{"num_hidden_layers": 10, "d_expert": 64, "router_score": "softmax", "tie_word_embeddings": false, "max_seq_len": 256, "train_tokens": 536700000, "max_steps": 4095, "dataset": "wikipedia_en"}
Below are experts of layer 6 (counted from 0) of a mixture-of-experts language model. Rows are named router (the router's row for the expert), up (a neuron's input weights, with its number) and show model dimensions 0-255. Each number is 500 + 40 x the weight over its row's rms, rounded and kept within 0 to 999. Numbers have three digits each.
After each expert's rows: a language model's description of what the expert responds to. This comes from a sample of Wikipedia text that the model never trained on.

# expert 35
router:536499559539572531436444448468460493471537481502446545538500481525419515527444474477608428551437498439515485470416504443506470520446523454548550463600610547415508523517428534540469516539493494525458512550500538526520489531509496521519495475576491491551504518505459534517469491560538425508488529488466536507484505468415476478570563562486472479452470430489520467532489548453494496468540580502400484454450472520485510456578487470541511500495509496487522511450575470485453398527536506521528463496492472486426527425498470498500521488498548428504493496574572465487492494505520541542508520479517457507486445533513508535545468402526525519513503435499446422504470500446526509505553526514545488533494506450415448511492590538506506468447531548478481490478515513474480492466473582
up1:500466523494534473508494505481457496478485492503520554534436458539516460563410494550555487475509549476506512448507495494531454497542493485563498455515477550535566432506554498474484444510464481576486491498567530506506457483442523544500501480534485477437518492475555562536480500567473535561457463513509501470512501527571444465513490454464588518454436493480466453555564421475552467524549559498499501477440444496448490542584517594498524445480510566518487512430488513541486480557511514491482561521461562471438423564527429456518494482514479474599495460472523547501469504452404557521473471529489508519460475363532423439500481482532514523419503473512549516436560565454480434572573488451499497519526538513467520506520544465548499548534540441491558550519508521556535493533479540
up2:604422536479495553482487467411506467502472418448442488572488480512537547492455523499446456535483585491443485521511468445468419488549472448420444474520396483482517483529528394482483576452481480512551449454483564440544554491493539516464476499558523520503559499446412495506538540501482500452537506513589546481498516394500475512519490500529543506503473510543466510468472542520559449546537524528528446487481532488487585444543517536496454394480454535452587519527522459503449509529473484497476518478547459462484489583478434508471522489463450463551498567540452514529503472484499512512491517504488446463556485491598496478566477537498468423458514494505557475418507482500513497498525524470502521468556508512527477488464509527563552501469498510507509559534522486513515513552524393
Description: Words right after verbs and be-forms, such as well in as well as, him, up, time, and participles like moved, continued, considered, plus commas.

# expert 31
router:506430476466525435501571532478484461511470557503490498571569504472446529537507514474468559451521493529453511539519480515509471450625534527463469507490444459488463478504499494450454483525487498497592501508533479544490520522550524516460420471490509503523472513515473521417551542522489585456544493461491458438499553518536541492488472409478478539464432532487481527450465461465529526425482494557567570686521528482561457558434520497603502447494577502489514536505503497566506490476436505581502489559428553466529505448429460528472462506492537553472502558495480492494455449419491546454513537531497534499488568504503554524554449484509492491485515546529479507506466448554462517502487461508491476494534466547509525474544472478489477514453514516540464470473407434477517485508558437
up1:413556458496506455541520467436584451464480474480449416416476508537566536498537475504526501547473453403539529523553441506438493512522506477510517504466512462546491445531491517582447563400544426462456494496524519504473524516494519426507557507524418566497503482452471529501488528533453503486510530552466538531547533427569450506488502509507536494596504516516449490523452520466512533508486527559484538515500567510435480493518526573478451520540468528516486533561513501561443497525485522556499510522520522544509499588519431512461527532430543468495545554525532495538536584548502523534489532492537506503589502528530552528545518523511504480502523525512522443456517460475488493451494470490516497512369546475538525517546468566437560573464545538526468476465452557457586463531432533
up2:513647461558506477507539552499505492525493510481574487592474565466502532500469590468482520542464492515563539494593501498517492530525446545472505476507490527497607500489479608473524494471514489547534577528503432508461519517470497529481539542582520505497501497472522543634471540552468604473478442507526420403541507491511489444470518513470455513523487476455455501498485443492517431484468511450510502474507505507520560492517563552452598531453504496471500485481459597441476511475535512485459469511518482516484532454522550408511537411550424557474515467492493528564468526478471479574470443533476470531502510499541533542538483507481491488453445532493515528487539496560580429510528479484430518486484507459507463533498546458522535469426473515529482476547539492556475465501518492
Description: The first digits of years in dates, lifespans and decade lists, such as 199 in 1992, 200 in 2001, 196 in 1964.

# expert 50
router:533526443488526586433473478445423549487442467546431534524549510491515473454484443464571509470402570464477551444531486479527509454543505490574443485552577493495470529499467541485525479466444505530457505467557506457489499546451481563491526521490437500499458477453556473556574440501512464513535487502506559524486517450477584508496463470478448430472472398446461613586483547564495547564487446569458507487490470470450513531518457472437573486417505478472512502557516414490508479552519463487540495523486514529537521476565503539576489429546510416533529543438560537497546560452470470500483482472457505498501493519528516501534452477540497482501472452488498486525563531483567515435473521519545493536552514533419492514486544471534511527492533498482502457533450511554530495539487555
up1:497534479497564497547532521538486471462538537433497497563508503475581486462429523503507483478517497507476488485441525487538472460526504465492485467472541499535507553472479456503493479536489511451531471483500484530506585551584427531457459518456458495510466472488531522504510597483530491490464492489406520451516457567489530534480403538532487522522482549587453530460461511492517486534508465501484582513473480451504506481536469455510505536444504507424476504559506540552488466428439536501506411552532501477412550502501448553557494502402559569488532515538494478435452513519501438459562562495475494480492528557497493483516576483472574519548504501458457458535524419512499487504574514508556571423417541473506431513408517414370491491526466480538481441480462540458513545466450507
up2:511501424411465482484527582462634480519496545486529534488426495534496459529550460542483518522575530512574485524528487571432489524475499515409466497460519459477563551540483550517483510563498561462513497443499506518519537522486445480474468528558439488576485443479508494499466576513449498497547479566462468500550472554457512482526498531537478481559455447519503495473552500481503511494467517476494587578511452414512446567468510445497523536525580455533524547523494476497572542460574517448459539484580515464526538540492449575450485505505522594495455530572527469520466522424475435512480453510554460535481507447521500508552486456516457489514540506393477412477513508516481491489480518465499522528443471554496546510463480457482514547506459574519459566467488434468538541484506518
Description: Commas after a person's or place name before an appositive or who, also sentence-final periods and heading-closing marks like ===.

# expert 42
router:503499565532447524516492497521505416461488575450462522489522483554509433457533497464444465589513557458485466503502492465531426504531459536561496550444434550464513498446561460444548524520505545465470504511440559514570479535543467407585464554425575459553507552456484455519460472514513498474573445541467482437504480551488578468514536517501507567532476557542392497476559498557492487518534511502501567487466456479550534519512502501448506472432455536514503498422456472492512504508406491474477447451493460467493513469487517510578472510446492515440504446502522450519530499499457526470510545472485462514477486548481541495528538461467468495514450471549511484441538529473525423491449491458497510501504516466447505500542624528443476508589468612499517458542500521489574509476554466
up1:493469529525326620435578533500455497532527475445547625528480437487469544493531473506489443506516507440581436492531512453442484472484462523527471457593478495430438503635457468510542445486554538518460510471404521492523526461443478466471511433440464437493450542447524449468503486474474463523518493462474493525505455559462495513427464489470513494516534508472473465459558499526490490498478508511531475541476434463515517456430516528536438520529516519460568558487501499438512515530499437545426463502467477469463453550466468500523477487480439498574535485495479484476540540461455435501517409467480542491501462447475494531513522479526490513607536481478522473501492541503523451519460505502464518545507488460521475489490524504571515503538513562504488551516540510552464508483532489
up2:509453476523365587454535454494465486485478447472490494542481491564493524540494552473510475543439476520472469480580456459462511447483541619523508439536484468523484474468478563526533542554451488486541478515449489494540490562511486448531467462411503464524519472512475464475443487495541527468485529496477518467504511549586580447466530566543487489487466470433522497458554502520496513526502544492497548521502478514466448534419521507485560538531521523527513487531533505457572475519535444468503504583503527496479523530481486528518403544532516527499523507412475460519542499476436486489484466542534442468596548533507492523563485495480447474447460482494585384460505477521456481457452471534458425504428433449550525481566495517540419455527447532515447468479482496420563536536509457
Description: Infinitive to and modals would, can, could, may; also the en dash inside match scores like 3–2, and Indian names.

# expert 52
router:592496655554479484511444422539440564471446478475500460457513491542440492601432574491521506471517464510482522517491537566479530545503512449463472506467453562572507454534505605502496505481438504517502527531544584566475533416542517477510533484498550528464495528557475465489535513442458649556466490491542467507513457500538469480477548462506442480506518492499475490596507434506462468472503512494509434456480536481477535500527511548639421510522484496500465518455432478498512521486511500470494454491449458502502480449485550466532486498512476475483363510492462549459464536482536465497489524500517537503440461525494476491506512556521489526488503492490441473492550506482517477546487479599513497523498521541549525477506441510525531482530474471518542423508540518516492500434552437
up1:567505520428491561486460481582496504516613441444515501456558475509541448519512503461485496505508534462483518540497480484504541510488537541503527523497545519473471481479485523560559493454493515438515513499531485488542457573513453499556554451520477488507435525591457491577515482437556456508559439589464535510509546472463510584487558511451507505455541498549456473504492544471490468528547508507507513465517548544424555502436417425455506461525463504559487493533477496484561505444504518557480461508525481388435560489579507464504533501476513506520572481472551462499468492457493451381435544484513525517542468494527537588505483525531459550532466581499438474461499495459537474460521509445582498499526513504549423521490506385524492543522543525484434502540505435463518546491527549
up2:471484468489516500458593546477531467493486504482496522455450490546473490508552482509536463448493452464518563489553503460547472511466452527524468433496497456506577522514384524472493460539412455566512539527523545476482541483493523539551490500550498599514513430467513543520514487546485424431482436492464478468533520453484455494545503459503480487523463497483502443522472504485523549466455553506503536551572491403590444560556502500473468550539572462505460535515499526447527518576516522480460518465519425486478502529529519486428457501430517479386484548446476573524485496579536427507498493447508450474579433555457445559500519576509476552513527502420528474588467498513535526502465477513435443460562560529488557509453553495478490544491537488547516494491546428509476503537499517
Description: Pronouns they, we, You and surname-like endings such as -son, -er, -ner, frequent in taxonomic author citations like Faust, Gaertner.

# expert 63
router:466519544542478463461557440456519539491526507478550528515514529374543492542467485494484445533502465487499475476506537519532519508444441440478460646500528462478498560496479594431503464449557523504460542475418457535525497435551386502466533510547429495537413459519523514510495506548483509526465545459413528502525495503507566461423560478500475499472501472518500542457503508497471531494492491533574438476497588479501590490529540444553449500473470470459541500490530486452535512470491430436493469552519548545445438513528470492524499487546481522538519494525521473514459556550451500555580432435499497517577531510434481506522500570500498499570503538488439456509535413508482527486461504450541496482492583462511493528490510436486458525469529418507510545531453498547495503519488434
up1:485424530510421507453457426492450406540517510431471536483465518495457496517525511446488507489481476507498534513508523522522515543629471518501498530495434519508502550502490454452474504443511498526576506455552465500522506466521484479551459521575493550553495537465530529542436551609505586527460531530511488392453417556494510491474474492524505521464444574489476515507551404501500546434483545563516519505509527456496531479542541517502495542476487462473527448521497480494510548468513546429527525534535476436513515531538413492518417438475474529480463454543478446502417495542454537554484461481518555462474491521502497465521550487506519477462468525376541461469485487452560448513516525530491545490439455499482491470544528558487602472373510499554504461469489532516560505536512460
up2:501474479477493500504524457468490494495452499532521476437502511486521440530446455500493500439480461530569512481506455534500462486450534474500523474537439423470477454565485470471515458556415426544549518448455540529541466461484430515491585491504517474448518455499456474491506469513460601478491550463518476508547403466457502429561519561494521526458468488528535459488458455446528484480580566544476468516454469490525480533505480534545509598508538446465479506486494477495530485463471494543514507493456413523419447477500534493508486483603470446524542529487460533461435434496500524439501453512512535526553583496473479545479532500550536446465515481496423448557508483543559417383538457460445448510500451494525547420487572435453488538490550498546541419441517549461538508516513489
Description: Words in education and institution names, such as University, College, School, Bachelor of Arts, degree, BSc, Institute, Museum.

# expert 34
router:392512538544461523604529459470456529554522542472479458535456507517473466531473528506459456572544575407468496523512494511455498583525532529467549495487466496540538476460515580494541470410503499435481482510459505508567527546506444450537475479444479486512512536522484531541526520459492551579541524573491479504488463554524495479498518534498519502462491418469427542467467497472503515443520424519486513477498535564539486460552591460517503538491504511469502446426458517503543517535559540466520426498525555533478534495487453480551429525513540547532452609487493579508490544500453490461440520563561528499488524525529537482481505476428465460427452551538530474453498453482524470531466509565508477498488443538566501518516510420432588469542449471501494462485506567414511519454500447
up0:527470551559514515533454483520473539458504487438526494524523527452467509525468463451509540470484507569540508524491548466544492500494511451458474498516482560517552498495463489477494504474500457514543546563484541487465436564467544552509503521533477477518410496492544535519538490526438512471496505568531565514440527480567543529466505491539530518449560453484581453447518631444513486480444506486536508464565497512443569426560510516499491510557566479528460480497505596506468471514536521573460492477514480472519553456527486521547483490535613412446533553454522530527476476443510586454504547521543558459467468425511552528444475587531586450524396439507486601490480495523555511452485480526464473507496527440520537502489555476472519477443588469464449500492476454503512558470498465
up1:495456555522560537421501490418499519449490466432540436485485519521487490526561538438514548547525468535478528445493519454517531485506493489503494526490561457607529494446429502558474493478497504468497493543548392445423458525474452578510507470485458514500588466548484499566554421473581506522539507511493497509595518484454520460559440475500503550555490522460543518449485463459489552488466422519522455530540533528534515527594541474521432489444499502455460416531532486514438485481478573548467522578525450508464505539500522556510525500449529445501433495573503487499484503483552529543561489558453514469484582450454500488417502423511489483483561464496465471490475501504480530536522511526444566459523467510491448487564487569470496504431527504498508541420540488505475531504568541
Description: Vowel and accented word pieces inside non-English words and names, mostly French, Slavic or Spanish, such as Musée, seigneurs, -ić, -ova.

# expert 16
router:459538535545507477503508458521520543518514418475555471481557535513511554500508420553555582535501545486458529540459535542480513483537500477525555488520553526554454449491448552491533593541521541483459447534439435514536498440495521561434482518544481455436470426553496514513490549471505500513440474477522551517423517499480483536541481500529479483517447561513517442451485548566485511487581464515514478540492494556523460471534468630535507428493513477471542512484572526515544544447549496506443460507467528553576445443500472458450588482531534512468429485484432478483506495525607437485571494514526507485479535499500585485531459463481502518476479427508558564503535508501473469519519564472485450437453489498509461436460478498455494478479500460491483518571454478437498584541593503
up0:533462491598452505491497430511439543512506564504534481493511499538557535478547449572528447491525479485488404522496498491467475516546478606477493423536541518565539473536471559509518495596469467549474511488490576590545471566522414552525471474558497493525557513453551511406451464498512560482547480509574492522544462451496572439510523600517550457453489530458468527480460400485487496514507518555449517514486482492536519532473419545508452501463480507512505472511503469503429475514481535477432533513502540553512486488544496502473506538433471466544442491439488565486494466440513496469525469477450506482532541589518566525548524529492527461425507464469513493496528574498488479478490540469491537494544525476539526411514517610499550490489456412554557501530475474481557473515533495
up1:509483427498503521479540483452493473465591488505547505454505439491492492534478528531517497440531473454552506471513523551516507596526504509488542566480504485481534482497553511528483472529522535409513547485516481475556576490414507527433509484573535536506470415462485454517466526522498534469433492508434572552483475494472499474481543506466455489558434526466455500486581471520472564450516448485541567566472497472534527459516468555493506523481478519418541464556487548522427492431548485464508531387528523447477489473440535484522503473510535469568409548555574473491487498499502509533470573394470437520460504475551420389520493492409556510501506462455521508558463499542485482493564493546507543555582536567444492521453552508525431495504515531547492510470475459524475511525520494
Description: Pipe separators in album rating and chart tables, plus first words of section headings or list titles, like According, List, History.

# expert 41
router:542381472451520611487494540529454487535499524574466504523504530537539517515459504472501509523447555575527461519438423553525468580482487561498499467571423444512546456534529450475486504503500494534490542553522491452445479473570458523455494478469473522475560488482549452439510463494510499524521566480499433547523532510455401506517551403485486453497524529437505542501465528501501488537472539535591508484472560386437492540469452469460529544518460489548520512503527459463462435524520449489490518460503466539515516439481511556513547467490501522572513503447456456402515528424494534497528557532475482457476498477483493525500436518460501454527491451485512471560485525507488524425457450553553468499490455529506530397506541529532540463471514399483517514523528562443473504549561537
up1:424518539503547469495461457530447506552490409525508475458438466467508465465486524511468515451484445459510490556556557496470493517470474536568483478514507528469577546425522518433472568549542582474482466551548490521559484522471538497458513436451537406459519545524586496544523463544541534498511495548491477502418503549496486554493539531428470574529584522491484464503555519507536524473475397498532484489483561515502482480502558521514582489455557487533477484527500511553478502505560510448547444535507555391539569465548475518500479450532426497449473548570441456476562532552475531539488458537480529509450520515441512475538512440501487526539593470492527538521529529478439504546487549477447517514458533537491518515561505419464481493443467484590477529469552493479459569519504525
up2:520548499524477474529441489523542535572460585504467439489517468431483542513561424475448476465520506535517410457518519565489522467503511508535448531462518508489492489471439545511515518465613459578577508397508517555575514479488489525438484506504485523469541500458526469481528528486471488531504510506449490469465533485529515498502534464480461465463501450467498556490545516492567558544471450464522581525501492493533544510543519431507522498495617509509498476507543607484462458512413480507453477546514497436521598471466534476448490522464516473532489529470452584505399576527491499529550470497489526470570487473439430513444504502546494545551509544516513470500478464524524530517594465459465506522506463510468535587439514495459488491529496542435559438531432491541491434503414555
Description: Periods ending sentences, especially before a new sentence or paragraph, plus section heading markers like == and ===, and ). or ".

# expert 54
router:544508505530474515459510521451542482558486535481437519479501510468474456513437559498513440500517527524479463543552476480511514514453515533468454521507527480427494464575530474479503499432550435473461550456505572504493500476531435485502496550542448543572430428557511518468577538498417482512526535498478544461502470541580564541496518480493502516537449404445521493519430505503459505538436489523520443498472488475500535517558494445432514491456510411466493486619553445475485458461508412480456547550496479488488510545498488501479487465505516480502575514530509460606503499455447407529497389499575540477529468530534520490532466495518465468523530503475430433469522523394465574481452592522536518544494524449489521486473483449566518520500548464516455445536511502587511479466464501
up1:553541505505506500560516479450508497581470478541533463481412463596509483535450482538499473517506447517471450547583539482493550517529536567517514515524489510508464477492593499485467549530468449524501515449572457537529606466525541532564521427486430427548508497469433545530473509524573474474487489534482455455535521466559532513483494596429512473506530447485489509472531499560582499501453530528512539549492463519493520540545548484492446546501533520503515531515433473514510475415462525440521457533473542470451536536424503564453524494458470488503451605494462476554498437512514457456474504507533513446570527497499424460472525533516383550531451476496525508462468529482484490492483523433512559543530448465514511569500493509587511519494517537506589463533613488524480515493523548
up2:488536397513512481531472453480471478546524493499477518523587541493538570461468576473509465528550356538508477466574574503463511555536526479552473463506499483514462543535492439495525513555500541507554493491515532591475476444523505454537519463607431518515503496483491457535557454487545480455462533561510467494510527493486550515535424499463460497482533478541501496512478580500436528515452489490497485510528495481540436447498501508567518460537500491473463479442548521475487496444485547587578459464506473520463487500585491517455637483557526548488526473479485504515560426528521542497401490542458518506524522528453502520484572453512520550397528537454513523497460483470484525532512506493487540450503533444464464477601548480476442578491462491512498585538510482519553544531468486
Description: Place names and the commas after them in birth or death lines, such as New York, California, University, Oxford, England.

# expert 38
router:426521450417532472556469523491514538479526518539551526468589585559461468587439509529520533518541484525564582554468514517510459489505480415478509540405494426516520548488481499488556489553458546543456536464456556509474527463519511530504544466493449514470551485537514487490491462500509571509506456454539461505440448497468491464522521513567504471451461511480550473526522510503459516459565572505539494557461523479596540508504495475563449554432469551394491464451438458462489499541543467477537518525524463582578465391540550478483436479501501504452403557523466540450508455498555484519523501457476503476447547443527465480508483530500547450444477446525499504530496465524511482444474460531530472423533515519533525451564528535470506509507424479528464475484515470509485537438566476
up1:501459513530506523539539485505457527519536513518537536452490437554539591500486463419475488464456578518456528515493479493533450460499475471531558526541456447460471546476433444508516539600525474527500428440497443503480543496427532634517479464551415499488537538482513547490489604506529549484530456506526485521559492534467429535528489561501527491477541482491478518508458551499536537473473520438464484513464472513521500471525460471518541486561548441507565402473504477545515587486496482539555507467527521466451461579500475484578522541550485558494526541443485592469507418526477533546510506537460425516574548518529474540507555456464520493522534519485521497480485432489412466534506505474543468468502515495530418444490510534528473467430527484503528565497409473432539546492538466
up2:515457438524504523433455532511572472524485518586490498561544488481537439461471448487445541550482546584512482531520402483551477465514460456553533564451476512562565515523503538570515433500539536492527499501466485484524533471451515540431623548478497512509543536533629537486545536500538445561458519529486468467460454553495478540536472501516532469484580557505539537443474537522491474466508510556471589465475488452507458504472522505458421541498514500494508529549501514507516560429528465520551545470489511569494471552447435573480498498478468531508493476505499477514425452517522501480586467444433422508429482502509514583545508411533499514520534466503540550486522456514449553497530486460560540496492562520477470518461576504493557484496456450474517484477486527504481556551486571
Description: Opening letters or short pieces of rare names, brands and technical terms, such as G, P, Br, Sp, especially after quotes or brackets.

# expert 22
router:513538542520477504469507513560515558540532500476524475407478486465520466519532471565452522479534432441431512499493540547498506485538578636521491547503458547463515394455449533506552529460475502531499569509436497453495424465540520507539486525501480494480513443554429546537489511456463524511473474462504499519459455511529465503473525481463512415463462533530527519514503480471449411549530452421489533504536533572576519464512512466539491477503546491523466499487489453454536496501497466479513493527496513529606510423505452480541476480476514493519391500460460490477552505459522444519550474549471527539500531532468581490435482509482472569505446574443499495501547500519520506542436532405467479464537462396555449500544462434506552404504565474499508516480506579485465516453536444
up1:503559527543466520531481497481549476417412533464462534434469459541516503520489493550480495486444503508543504494495545513519532441542482452435501548504508523482516528481455440498507472495406391489524443544545396448477453465472489537470535519537530449573448480514447516561576525504497533470472476510527484530465515551560451439448482461537482523478478552419534484562464467495553514491446472525459494540426433453470475544491518449520423525462547549576499515518518590492477519516510580506544493580435412514436492546487477522499514576560552485497525508515437518524480521486463506541507500507436544541477527571493501608450520405476513480510492534528447468534484443507471469528504540544507568463506479508499499513580518451501550498474463495525477534539484534530498489614518535
up2:490550502471481475588541557426392468422403505540455489487545494539525519498487462406562536516473497417494478470538497485535473450467524534516536526474507473439457512461473542539505466504572442464489437488524456467514500479470469492552593520482483524468452496524499467450474488527483498486553550518478475495475564516482490433514464474391521493441569472489462503487507535500541482512500491491455521471496559456552545459443475442472490481532508615493451508507522520425525451510553525459480523464492579501487513573517428512478533529512451562449503531449504461515467527526503513510536480556529465542483491446519457567503516505512514489487500469439483494499557552485465517592463473525569547492480533436481532520464550541528508524403508459583495462446455489592540531529450618
Description: Team names, numbers and separators in year-prefixed career lists and sports tables, such as Bayern Munich, Albion, slashes, track times.

# expert 46
router:438565432478457480558496471564413553472535533531556539474464468476455468452512524510490440467553548453510498499493523524463523530497545484520467536427479496550545492505542487534521463484474540518533563537472518506505549468515456529529488512507442413528442494551444485518529528455465497568482456540531429466515521467560544542475540485475479489481542457470423491595545508466423492496452445509465454501481447459636522447503549499600492500470476481481464488482445439523535553515555525480467504456537519453495493457479466521570512463466451565496469516493488527532520536524528504472440528523522434569425465530497474489470489478506462504475499460455457506533509559514536514512424513554524481511414411579557512594556469421473526558524395520483561500501516501519517465464485461
up0:575495565567458537529504473567459530486506439500456474524523477488497489519521495460515576530436514470541537483489529518500493388501520555481568409489476410457495517494577471497426536449408518479452501549506504524420511521518488553515485432464470454456564543524526505476423513446527478501412455566514490499540460539506438505543491579527417515499585485462525517520458469527539439531608449507494489489558536558486460580494500443514460502561512512451544484489471532465494481570472537523505470494486539508494480467571575519542484460500533560460533496530470500516443486456532521465564498561513492475489531503470495441544445514483522547488513498515421606507514542435483509585483503557489490535473499428493506488572457502524507514461527484534496457455513522433575496531482468
up1:436490459454515504464532516491475468455516481471494601580537511534530554513458517495440474527503399506476546480539531521538485510443433413455481558477560446565473519538492497449546484544526467492616481495482525507450505433485446547447532522540472557420454498469503453483551439496433543471502475450530526456563501511544478490502522526511546538430520504489427461475569389489458490556416586471496473508443446458440522525508522492550392519550483528488507457512472477476450511421528452521541513501500479562472466506491517445506482434462484546524493530460457495537503519476434532503491436464482447531468520536516441497432544473549478422530503496507493487480467417483460473522508450463554509494508470545431544451442507526553563487482488520540518481520537497563509537544494545
Description: First names, middle initials, Mc and surname pieces of people, plus country codes before athletes' names, like John H., GBR.

# expert 3
router:488447555513389449429505523537444482523495521512495495519485522487527518479522511554451492484533477457542527486473534501449525542516481478415483477446404487480525543517456450527508526448447481527458531509503560531452491512514486500498476431531495567504452484582496551513465498484431493483500471421532478450506494520532494492515558461543538511468456485504518502436520463565524540487517505524549517520610477473527472524504529532503498508545521403447579513491464492486416490601489501526526441515529474433487550539508525435433407533472462589546526481488452459458501484533513487434514463552497560488523512489501492557508526560549456544597568580455490519536482469459522497452457532477487520518494382501483479448481414502536594496531565506497544532541437554523491568537565502
up5:563489528515434554418494529577501452527479561537465486515538485506413466534561533473551468538586548506504449496440451564486478528492513504477461513511541514481510513578456513559481472437488538527519451463498529530532522520509561470482508522468420490510441522514535549546491630526432551515486498469514524495462555521511522463512478473474654466436498533438462424573485508539524538503483577561460468585518484487533549464511493495544445471540579515573436500528494512430513507478567452465461463524502463476531461567500526528520506506461532523529467535485502519472462441562480489492459501534511536513490566548498531546479433498544474474453503533491544517534496490511526463546525501524543501555485478447497508495477473507559578491413410544524498503540482561492453491454588540
up6:541553470517449599473504549490447468498493438497552503485501463489560482429518472556552557529442543526448521506573564404533534504570440537575465544448549489473420516514465521483546458514483485473490503452504468529528456507525498482505473425508491540471471530492541442491441470553515477441450466524517548488507565482481518484506510430550546482432489522520506460455496552582553567544482479531444447544500473509476409535489495469464466440437443474471467446493499480607524521493547506410475548485496522582561492495490513522601489423528502505479553515502485578469550506448486429493485522489499472475523476447504457542443432523512542539530444474490472510471532441516411474478519511473446468465560541514469461517490554440502470477476475514497468503436523454545435550449509511
Description: Taxobox fields and Latin family suffixes like -idae, -ini, "name", plus "of", "United", "Born" and list-item dashes.

# expert 12
router:464552481435583458593477501508530516381487506527502412482410452545559510532511513539487428419499469482549490524541492492393541507506449468542461449482436490459481518486449454553494467508491459525489544441535472443532538500485527525479492517492509515583569510510590586520537455500509431485558531497477526436474493497491482510520488481537498491481476501490503504496455563483515555495525480467504543524470426536523490492503520428573515480542544513538458554501487476486499479469435557538520489513581464572491522471565489560448514514528551497429443541459481451469590498460505526522550497441514606468502495480474434409530476477531452512511518471453510536523540533499572541487467524454477493397479495476586530507544462466460482552499450466495501523485484503449504488512549415
up0:552511543530519547498528519528484473459490534509478526544512522469554512502624486478467521463398464516523481523563577448501458443497472529520500499506485473480452534491550470521533453498472474478463589556475499401529502501475500463471483466489438435494438515487465471443462532571499524495440558448518532480499530462491528413512438531490522453437465520592403523456563508436514513451545461485515475558500447491523504555501482528498539533503528556571443554556528531558446510536505596457582470523495576453520487502465487550590484443517500542613528515464501519497511567571444552525463505531537500425497567498497546490413529494518505463507483494481508475485507461488481460514575435470498509480470479496526495578452479479460466484528556450472535474481514517460477489578544475
up1:462495460477522527482510558547525454500448473600489523491453492501444544494568460525551589453421557502562529441473452475534432495518535525530527554502543472631427549497525496507594478549523451452495509508558446464570496463535500512517488453497522485530577465483471511471528519522468499484543511534441503552467529546521495478515445530520466503536443502513471557479470486506535521522509514441511546518459534587511474539555503565538437510467541441474498530512498490470481529451563501512585529463520491501516594548546473535486532627517526430510542546531588454475505474557513479493560441493500508446488497534456446486543539526479498466531485556488537533487479525532537424468441537438514551514566548495437503556483489444446472510506522505456519470586507467522422515525517544
Description: Digits inside numeric table cells and statistics, plus mid-word pieces in sports writing and units like km, kg, °E.

# expert 28
router:510477467517450479494485515494530437474522486566470477519466513522535546456524482605479487536500534526559480469440523523546480455420429499480523519485558444464471606468499495543470431543442485523515394480544494555527470538488526491461490611441489521445551473574538516451468561520558455516515444496508464531540439471517553529488381550486475527399489537515536541480539469476555511451512496488439488522584524453504501536469568430450464467466536524446492499532486503449504461460463486510443464450493479498547468551477565532443519569541487504511533482479486490493525452496502482516483505473495563472609501554506493541503495531460540554474517497401507522497473471568496519500557492412478520465554462496472485514481484457526547474457491459520443587539454436502479494479495583
up0:520455538572487516461515488519529510524585521507482527451433531571507541469529525551534479485531434530455513452490524503550521494504559512523504506516534449474569420513543496540458519452437520517484512469449440646485466535475501467522463488461529582500515490458520546479530486497432482495488550533530536468497524561518559484519506498494483448490471469506502533521469429564426549527465427545493448535429472553529538471503494478515489617518585554521481484492542560546553450410450440452488499523535509452516543501542504607554494515516597492537482497575474495467451474446472478456518547450475491547519495470483446504537525552479525553533476540501439540520398527494430504546512483466554518554570539486525452522445534450492522489494496485447519506556478542581553480496501499
up1:517449507513430506502493505401483483499402533454518443521518487458512486531513539470479516517439507488482485537606493465560545536487472497467529514466475511509513542483508463534507484503524476536493557460448493465554448502520501552446465479440572472450537469477533571495446430495419487507533504503587531535505533558562487469475462484465487530435418488532536486497547440541497504532558531515543556517473493516487431498513528500482538556555592563573463489543573537489548472461564472460473542412493445459474443540443567496493481499547497514490462480503520496512474506494490499544456432447420480464495486526551478516466404564501483569462542498527505491496472513510543527466468536485494421593514552596494558502464479479529467452424443526515509552433513513592453493525570468
Description: Pipes, colons, semicolons and dashes joining field names to values in infoboxes and specs, such as Added to NRHP:, Coordinates, born.

# expert 49
router:479556522493498375470442477512568483506482518530486484475557500565561481450547506574507499564503508491492535452426557553567538463517474536560493450428414518489508437473491460466531510535492513537478529536492457509542483549431588459479570546505572525462571554492516491459410478529570505469474465507501527506447440539483453502498501518480537506537569484600512519485517513494523472427533502536505485527499411520534479488550496504571586542493495527425538486436498548478505566511507461529514503469504512505563494522520527455476523490518430440457471408502530470497442505494641501537533545475486504508527512524510552485530494541494549510484503491511495500502575480508526494498538568527550540489400557507465524559447484482424486476516548506495529476457520505506592547457428493
up1:516513515536543543504479504508333538485528418480478499570502534539506526475392492517488431508492552485464530469490496495542478412552488505557483415499471488435510534499445479479497546534502432555443508490478528508486408535502545536468522500505489574458475526490450494528581486510554558546514469520488476516428590564562496554466451522444450454491568523529479543497483530529488465510538561506599496552485454462526512574476494492570518473549521525486506488489541507460489526519496417525470550473599540430492491493487511559499529547461501421496508509480433479507514516447504547480543520534471477480549530550517455489526472514450472450470411458409505472531427492589419513545489505491549531488515546508455468472548500465504516465504474493496523450549537530547490484572505480
up2:518492462497438504453508482456509461514412527557495522510494454447474438480461491479491502505484451460513525512518472515549512445596496535511445547451441480547457456491524470527474492524495570510498461444532563553455491467474537489503495479477481495471497584438544484492508526536519539491526522543484426528512476457541472572557479533533502493531487510519541543491590509526514552487456531573480428471474551442530435498546512500480502492546566473529519448581564528565467415483436455458483508507513478496516434531550464453479435443477455490457553454498502413508408501479499533437488455509478432550481491478463469625548526518512505482537466436519519520526493526495451528508546441510537455572442517418486483495458519550554423503486563483544498468407489459565546549466406524
Description: Modal verbs after a subject, like can, would, may, should, plus pieces of song and game infobox lists.